config = dict(
    n_layer=11,
    d_model=256,
    n_experts=32,
    experts_per_token=1,
    d_expert=128,
    d_shared_expert=0,
    activation='swiglu',
    moe_layers=[0, 1, 2, 3, 4, 5, 6, 7, 8, 9, 10],
    router_score='softmax',
    normalize_top_k=False,
    routed_scale=1.0,
    balance_loss=0.0134,
    balance_bias=False,
    router_z_loss=0.001,
    init_std_router=0.0272,
    lr_router=0.000363,
    vocab_size=8192,
    norm='rmsnorm',
    norm_eps=1e-05,
    tie_embeddings=False,
    optimizer='soap_variant',
    lr=0.00202,
    beta1=0.95,
    beta2=0.99,
    batch_tokens=32768,
    seq_len=256,
    train_tokens=293200000,
    steps=8948,
    dataset='wikipedia_en',
)
Below are experts of layer 8 (counted from 0) of a mixture-of-experts language model. Rows are named router (the router's row for the expert), gate (a neuron's input weights, with its number), up (a neuron's input weights, with its number), down (a neuron's output weights, with its number) and show model dimensions 0-255. Each number is 200 + 30 x the weight over its row's rms, rounded and kept within 0 to 999.
Before each expert's rows: "gets" lists some tokens that make up at least twice as much of what it gets as of all text; "mostly gets" lists some tokens that are sent to it at least half of the time. This comes from a sample of Wikipedia text that the model never trained on. Tokens count by the router's weight.

# expert 22
gets: "ab", "id", " Ch", "ib", "ong", " is"
mostly gets: "ab", " Ab", " Arab", "ib", " Mor", " Afghan"
router,192,202,191,178,178,211,227,194,218,211,163,188,208,208,263,202,233,175,240,192,222,117,179,234,190,151,167,217,212,246,220,228,176,131,195,172,209,208,201,199,191,210,184,211,178,186,241,195,203,215,215,172,169,200,216,176,219,174,191,252,176,219,192,187,169,210,171,194,189,241,184,176,249,196,222,225,227,176,211,162,178,220,193,152,184,177,227,222,221,151,146,234,220,244,188,195,189,194,187,174,186,208,152,247,187,205,207,245,209,146,189,199,202,182,196,206,167,180,206,207,139,226,221,195,182,196,200,203,222,251,213,192,238,186,204,166,171,227,192,197,212,180,221,187,220,193,197,215,216,185,234,221,172,249,173,158,143,245,217,220,195,223,214,194,224,204,165,191,209,191,144,245,134,222,186,186,235,183,143,163,136,185,203,233,197,154,170,196,183,213,145,209,147,178,176,174,216,181,238,198,180,271,215,189,205,153,194,154,214,170,139,178,246,137,249,198,167,168,133,218,212,260,255,214,203,208,228,236,216,164,239,196,192,228,213,160,221,230,205,188,186,159,184,333,175,210,159,215,237,208,169,188,123,231,221,216
gate0,219,219,215,186,224,171,260,187,180,165,162,208,162,178,190,231,228,152,251,168,239,245,206,221,189,168,163,169,176,225,213,173,202,138,197,210,183,151,210,216,204,240,193,161,200,253,184,228,202,167,230,208,178,208,173,164,170,185,151,149,140,170,187,227,227,217,241,200,195,228,233,137,217,192,184,191,202,229,121,156,209,165,154,175,210,207,255,208,235,224,180,143,238,158,192,197,134,210,166,209,186,156,208,195,195,170,121,187,211,137,201,177,172,218,169,197,194,169,231,257,182,173,191,220,216,185,172,218,224,162,181,202,262,219,165,137,161,194,172,235,163,255,232,168,183,221,222,174,213,211,175,179,205,233,230,165,226,263,189,192,203,147,190,167,191,244,223,186,183,252,215,209,218,205,155,181,194,175,187,199,198,194,173,203,182,183,148,221,203,197,236,259,229,170,198,182,220,212,203,247,181,245,217,208,213,173,159,190,179,153,121,217,212,186,231,188,157,203,204,211,260,199,186,189,242,204,190,183,201,232,221,242,216,264,265,191,223,227,190,166,183,172,185,222,168,200,199,226,196,165,195,211,187,245,212,183
up0,182,205,139,153,247,196,207,202,184,169,194,173,207,184,263,196,208,192,181,185,151,218,216,163,183,176,219,223,209,196,217,221,206,165,171,230,256,240,204,253,237,211,199,165,173,192,191,244,168,177,241,197,142,211,206,175,244,186,194,168,213,184,152,192,187,203,264,143,226,203,191,156,276,186,216,236,225,215,199,175,164,188,170,213,217,206,216,203,193,128,164,202,209,198,253,210,154,209,191,162,208,169,194,239,169,184,141,170,238,184,190,200,157,175,189,223,137,182,209,186,194,221,185,194,232,196,192,220,226,223,181,143,201,197,165,184,255,181,168,207,211,204,255,198,243,140,182,167,185,268,162,193,187,183,203,198,232,169,227,271,205,195,212,206,203,224,176,220,156,174,209,206,208,167,219,216,185,234,230,178,191,168,208,233,241,134,182,205,231,173,176,278,201,166,198,222,211,214,196,231,249,163,201,228,219,156,191,181,237,190,161,216,228,141,177,218,210,174,185,233,216,181,182,190,223,182,191,260,218,217,247,150,126,194,255,211,196,219,234,110,208,193,149,186,198,223,158,240,208,160,178,223,179,163,184,174
down0,215,189,208,164,202,182,182,216,224,225,167,129,191,162,219,179,222,167,205,207,230,249,260,207,207,183,207,163,175,176,224,231,206,190,237,209,148,238,218,203,202,214,200,222,151,199,209,212,191,128,203,240,216,241,228,162,215,219,261,170,250,215,184,189,268,257,250,233,197,193,227,164,235,227,217,193,208,163,155,175,188,198,162,152,213,187,222,197,248,132,164,205,174,232,205,168,156,188,183,191,226,182,177,218,185,225,170,247,159,185,170,198,249,256,238,211,213,231,228,142,250,193,203,214,248,219,223,209,166,160,180,192,226,190,158,166,245,220,171,159,258,200,173,246,170,163,201,172,185,184,178,205,230,213,198,222,233,173,184,214,171,220,234,231,175,239,205,207,201,152,213,129,171,175,185,196,240,167,213,205,158,196,199,169,197,223,199,249,271,184,192,213,169,195,211,224,155,197,200,181,198,191,197,246,171,228,123,169,182,201,220,242,198,151,244,208,183,242,218,203,223,259,179,214,147,199,177,203,239,149,227,243,204,168,165,225,152,222,170,178,231,202,192,206,216,252,195,241,212,163,229,210,219,237,212,169

# expert 31
gets: "u", "od", "o", "M", "i", "N"
mostly gets: "TV", " TV", " Television", " television", " Album", " FM"
router,187,180,196,174,178,218,209,191,215,213,199,218,224,232,293,201,192,175,194,192,196,189,199,259,159,179,188,221,208,229,180,239,220,171,226,182,197,189,163,218,210,187,173,157,167,226,260,234,194,204,211,168,169,205,257,212,183,182,228,220,212,185,167,218,214,213,205,189,180,261,172,244,268,175,229,201,183,162,180,188,147,202,148,186,227,177,245,237,200,163,187,213,223,259,175,179,208,220,275,165,167,229,178,162,192,193,223,240,226,176,211,148,208,153,164,189,204,201,190,164,193,180,169,212,178,239,228,150,254,216,194,155,259,187,164,158,178,251,209,197,223,249,231,159,206,166,189,221,222,189,269,211,158,262,151,201,222,149,214,162,227,169,225,205,163,224,198,180,181,169,142,223,168,198,170,163,263,204,182,191,189,220,202,195,219,152,200,192,215,245,151,193,194,157,171,191,172,187,230,166,178,219,240,217,241,155,161,204,275,184,142,177,197,145,231,178,178,195,226,245,192,217,232,196,220,196,223,252,197,209,192,197,228,200,221,161,231,208,204,146,192,188,156,231,207,230,184,209,229,224,233,223,138,204,214,234
gate2,210,164,214,153,259,212,158,216,209,224,172,199,190,161,238,167,254,207,185,152,204,154,207,177,143,202,163,178,219,183,147,207,167,230,203,253,154,173,176,204,189,181,185,142,198,187,171,228,156,174,181,198,239,221,208,170,179,208,236,236,144,173,160,225,240,160,180,227,147,208,214,212,243,221,174,249,189,164,209,179,210,192,186,217,250,173,219,166,208,179,179,168,242,178,257,182,184,244,204,183,239,177,170,223,207,222,207,166,203,197,212,211,261,243,214,239,165,196,174,202,188,234,187,250,208,204,177,204,164,218,222,182,166,184,165,254,183,227,253,214,175,175,178,199,174,186,176,190,205,237,217,193,208,185,190,239,181,123,167,204,191,198,212,178,173,181,193,236,206,220,214,174,193,206,163,107,257,119,162,180,192,185,193,230,210,136,159,178,211,175,220,221,210,235,108,214,232,234,154,197,232,222,165,209,212,173,201,162,188,188,242,205,215,145,211,259,202,136,211,195,183,187,216,187,224,193,246,173,163,179,178,221,185,236,200,178,216,210,200,185,243,215,148,204,144,200,191,191,244,198,258,214,185,171,177,197
up2,196,206,209,185,190,184,228,177,202,179,222,202,206,210,202,187,184,180,177,217,206,228,227,243,220,239,208,215,229,152,190,169,205,191,221,179,176,168,151,212,154,258,239,232,170,178,198,163,194,210,177,199,239,170,234,211,194,222,203,216,156,212,196,236,158,209,142,184,186,180,194,148,178,170,239,156,267,175,251,224,186,166,204,209,148,210,212,244,200,143,268,184,163,195,188,214,244,178,191,193,185,155,158,219,209,156,170,218,158,206,197,196,151,175,184,249,232,211,228,183,231,137,181,141,172,187,234,158,199,172,245,194,264,211,237,184,196,184,199,220,235,237,171,222,187,205,182,197,227,194,231,166,237,170,228,219,183,215,235,224,231,212,160,254,233,165,207,183,173,207,169,200,143,227,218,265,143,229,209,154,220,201,215,245,165,237,151,190,203,234,228,169,231,188,232,202,176,220,178,179,164,180,127,194,227,147,238,207,212,167,238,232,193,238,214,191,203,215,185,145,225,176,176,216,192,169,220,244,247,239,214,201,207,143,184,191,185,194,185,245,189,189,184,145,195,192,287,155,178,239,223,214,231,260,187,165
down2,179,194,204,161,161,271,229,184,202,208,198,185,188,202,202,214,163,202,151,229,195,227,193,230,228,220,156,229,188,141,199,239,180,231,197,262,198,177,188,218,177,181,199,174,175,277,196,168,164,248,168,237,190,209,226,243,219,163,191,186,149,174,191,205,162,245,241,207,200,190,252,173,165,230,169,186,233,174,175,244,186,173,211,234,235,196,197,177,180,209,138,159,211,243,157,240,243,232,186,163,226,191,173,239,235,190,166,195,241,152,230,205,160,209,231,247,261,173,170,210,253,259,171,169,164,183,180,198,194,141,229,177,154,236,148,168,234,188,212,196,200,125,181,167,180,237,204,209,251,262,202,198,228,172,252,178,232,200,245,182,196,212,169,172,232,207,212,186,262,224,156,248,219,187,176,239,219,184,207,204,194,223,212,206,147,210,205,248,221,201,205,205,222,181,191,223,192,203,223,180,197,216,209,207,188,158,206,209,183,214,168,221,236,182,146,200,138,243,213,184,202,175,208,171,189,181,248,233,192,219,149,156,227,193,167,194,225,172,193,194,186,144,201,196,213,276,174,194,221,215,177,188,189,180,142,149

# expert 19
gets: " for", " at", " of", " a", "A", " with"
mostly gets: " for", " San", " at", " do", "-A", " For"
router,199,179,148,184,177,225,229,212,223,221,166,213,230,200,257,140,219,153,203,235,243,180,210,189,174,165,187,190,205,209,204,248,184,166,182,202,238,156,205,226,202,166,220,203,161,218,273,211,210,238,206,134,199,202,247,216,212,195,150,234,179,190,204,195,200,215,173,191,179,198,247,206,209,186,230,197,205,153,205,157,192,220,202,180,194,176,220,229,197,195,153,212,257,229,192,208,203,227,187,205,198,180,135,233,202,183,231,217,200,186,226,185,200,161,167,216,196,203,211,195,198,197,178,191,196,225,225,191,203,204,183,191,230,208,158,184,167,227,180,251,223,178,198,178,149,146,170,175,215,203,227,219,201,210,190,176,152,136,215,187,208,180,182,256,208,230,150,150,219,197,181,256,197,201,185,105,221,223,157,157,177,197,244,231,263,170,258,152,227,205,194,198,187,171,158,163,138,128,207,140,166,277,186,172,267,191,173,161,253,164,185,210,194,190,240,179,209,156,164,183,184,141,235,188,258,194,202,211,189,137,263,174,236,133,193,152,223,199,222,196,185,210,188,223,180,211,184,199,250,230,209,212,201,210,243,202
gate2,177,220,186,233,207,262,214,182,170,230,186,240,171,261,204,177,196,215,231,175,233,202,217,175,195,207,211,175,186,207,116,219,187,169,167,222,216,179,181,227,195,192,213,240,231,193,181,281,186,202,203,180,213,185,209,165,207,188,233,151,214,156,211,169,158,178,191,204,224,206,183,195,200,182,232,204,221,182,217,153,167,211,123,203,244,198,177,168,149,191,283,247,222,245,196,224,201,188,169,142,238,191,257,181,201,223,237,225,217,157,217,184,185,229,179,186,285,195,154,140,250,206,163,223,164,156,215,236,173,153,208,211,222,185,248,259,201,214,190,168,164,225,185,129,164,197,150,161,191,186,184,224,191,219,241,213,201,202,169,185,147,238,172,181,138,223,213,182,185,169,233,195,205,246,209,163,200,253,209,245,236,210,207,173,211,217,229,185,251,259,214,183,190,169,220,165,158,249,208,233,216,165,255,196,183,170,243,229,178,223,191,202,188,232,203,197,181,266,165,235,185,200,194,197,213,250,201,198,179,194,222,142,204,226,173,200,162,192,163,217,228,207,179,150,224,173,208,228,212,181,182,176,219,211,250,188
up2,209,251,221,248,176,234,168,225,210,219,201,214,174,252,194,137,182,225,225,212,239,200,220,216,219,185,246,199,193,234,168,188,197,182,165,238,191,142,195,231,152,191,226,298,201,166,154,243,203,173,186,203,247,168,230,194,198,213,176,195,159,229,177,178,232,188,235,198,215,184,174,221,194,181,195,164,203,149,198,180,176,276,154,185,231,259,208,166,223,176,182,225,203,202,233,197,233,187,155,161,252,223,229,234,184,197,178,209,198,180,231,170,167,169,180,243,233,169,251,205,202,189,212,215,220,209,195,206,185,162,151,234,197,159,227,198,213,230,195,190,150,179,209,150,139,152,170,193,221,147,170,211,221,195,218,227,167,216,189,211,184,211,145,219,147,238,207,197,210,176,240,168,196,98,227,159,192,210,212,205,231,212,163,216,179,194,183,220,204,154,222,199,207,128,189,165,172,221,219,252,199,184,232,210,187,181,185,185,211,182,142,195,189,246,229,167,193,238,209,258,159,210,233,216,222,217,189,211,113,202,221,164,159,184,205,198,202,118,227,182,227,210,159,223,199,205,149,234,214,213,176,228,197,195,252,184
down2,155,218,183,185,243,180,196,183,170,211,188,200,187,141,213,221,198,175,209,210,212,206,224,170,145,184,177,146,213,235,247,217,188,178,205,267,182,190,207,234,230,225,328,185,215,202,173,232,233,242,211,169,209,179,224,207,147,180,200,189,154,246,175,237,198,218,228,214,233,98,204,187,182,192,191,191,197,228,154,199,172,175,173,220,205,209,190,213,178,196,239,202,234,211,244,215,185,178,174,208,151,189,205,198,173,193,179,142,237,146,171,243,155,205,210,170,188,212,160,264,161,214,237,225,200,236,208,143,259,226,195,189,177,157,172,212,192,148,207,233,243,237,162,150,248,198,196,251,194,205,188,195,148,248,211,227,148,196,182,191,200,200,172,217,197,189,179,156,207,187,207,218,242,178,246,201,240,196,212,153,160,181,195,204,220,205,204,261,187,239,201,241,161,189,249,173,259,220,248,165,193,166,211,169,192,216,179,207,246,246,183,203,208,218,205,204,232,159,203,180,220,223,225,282,210,209,243,150,179,191,166,212,201,238,201,226,232,195,204,195,159,215,219,188,167,188,208,235,178,221,221,170,161,167,201,225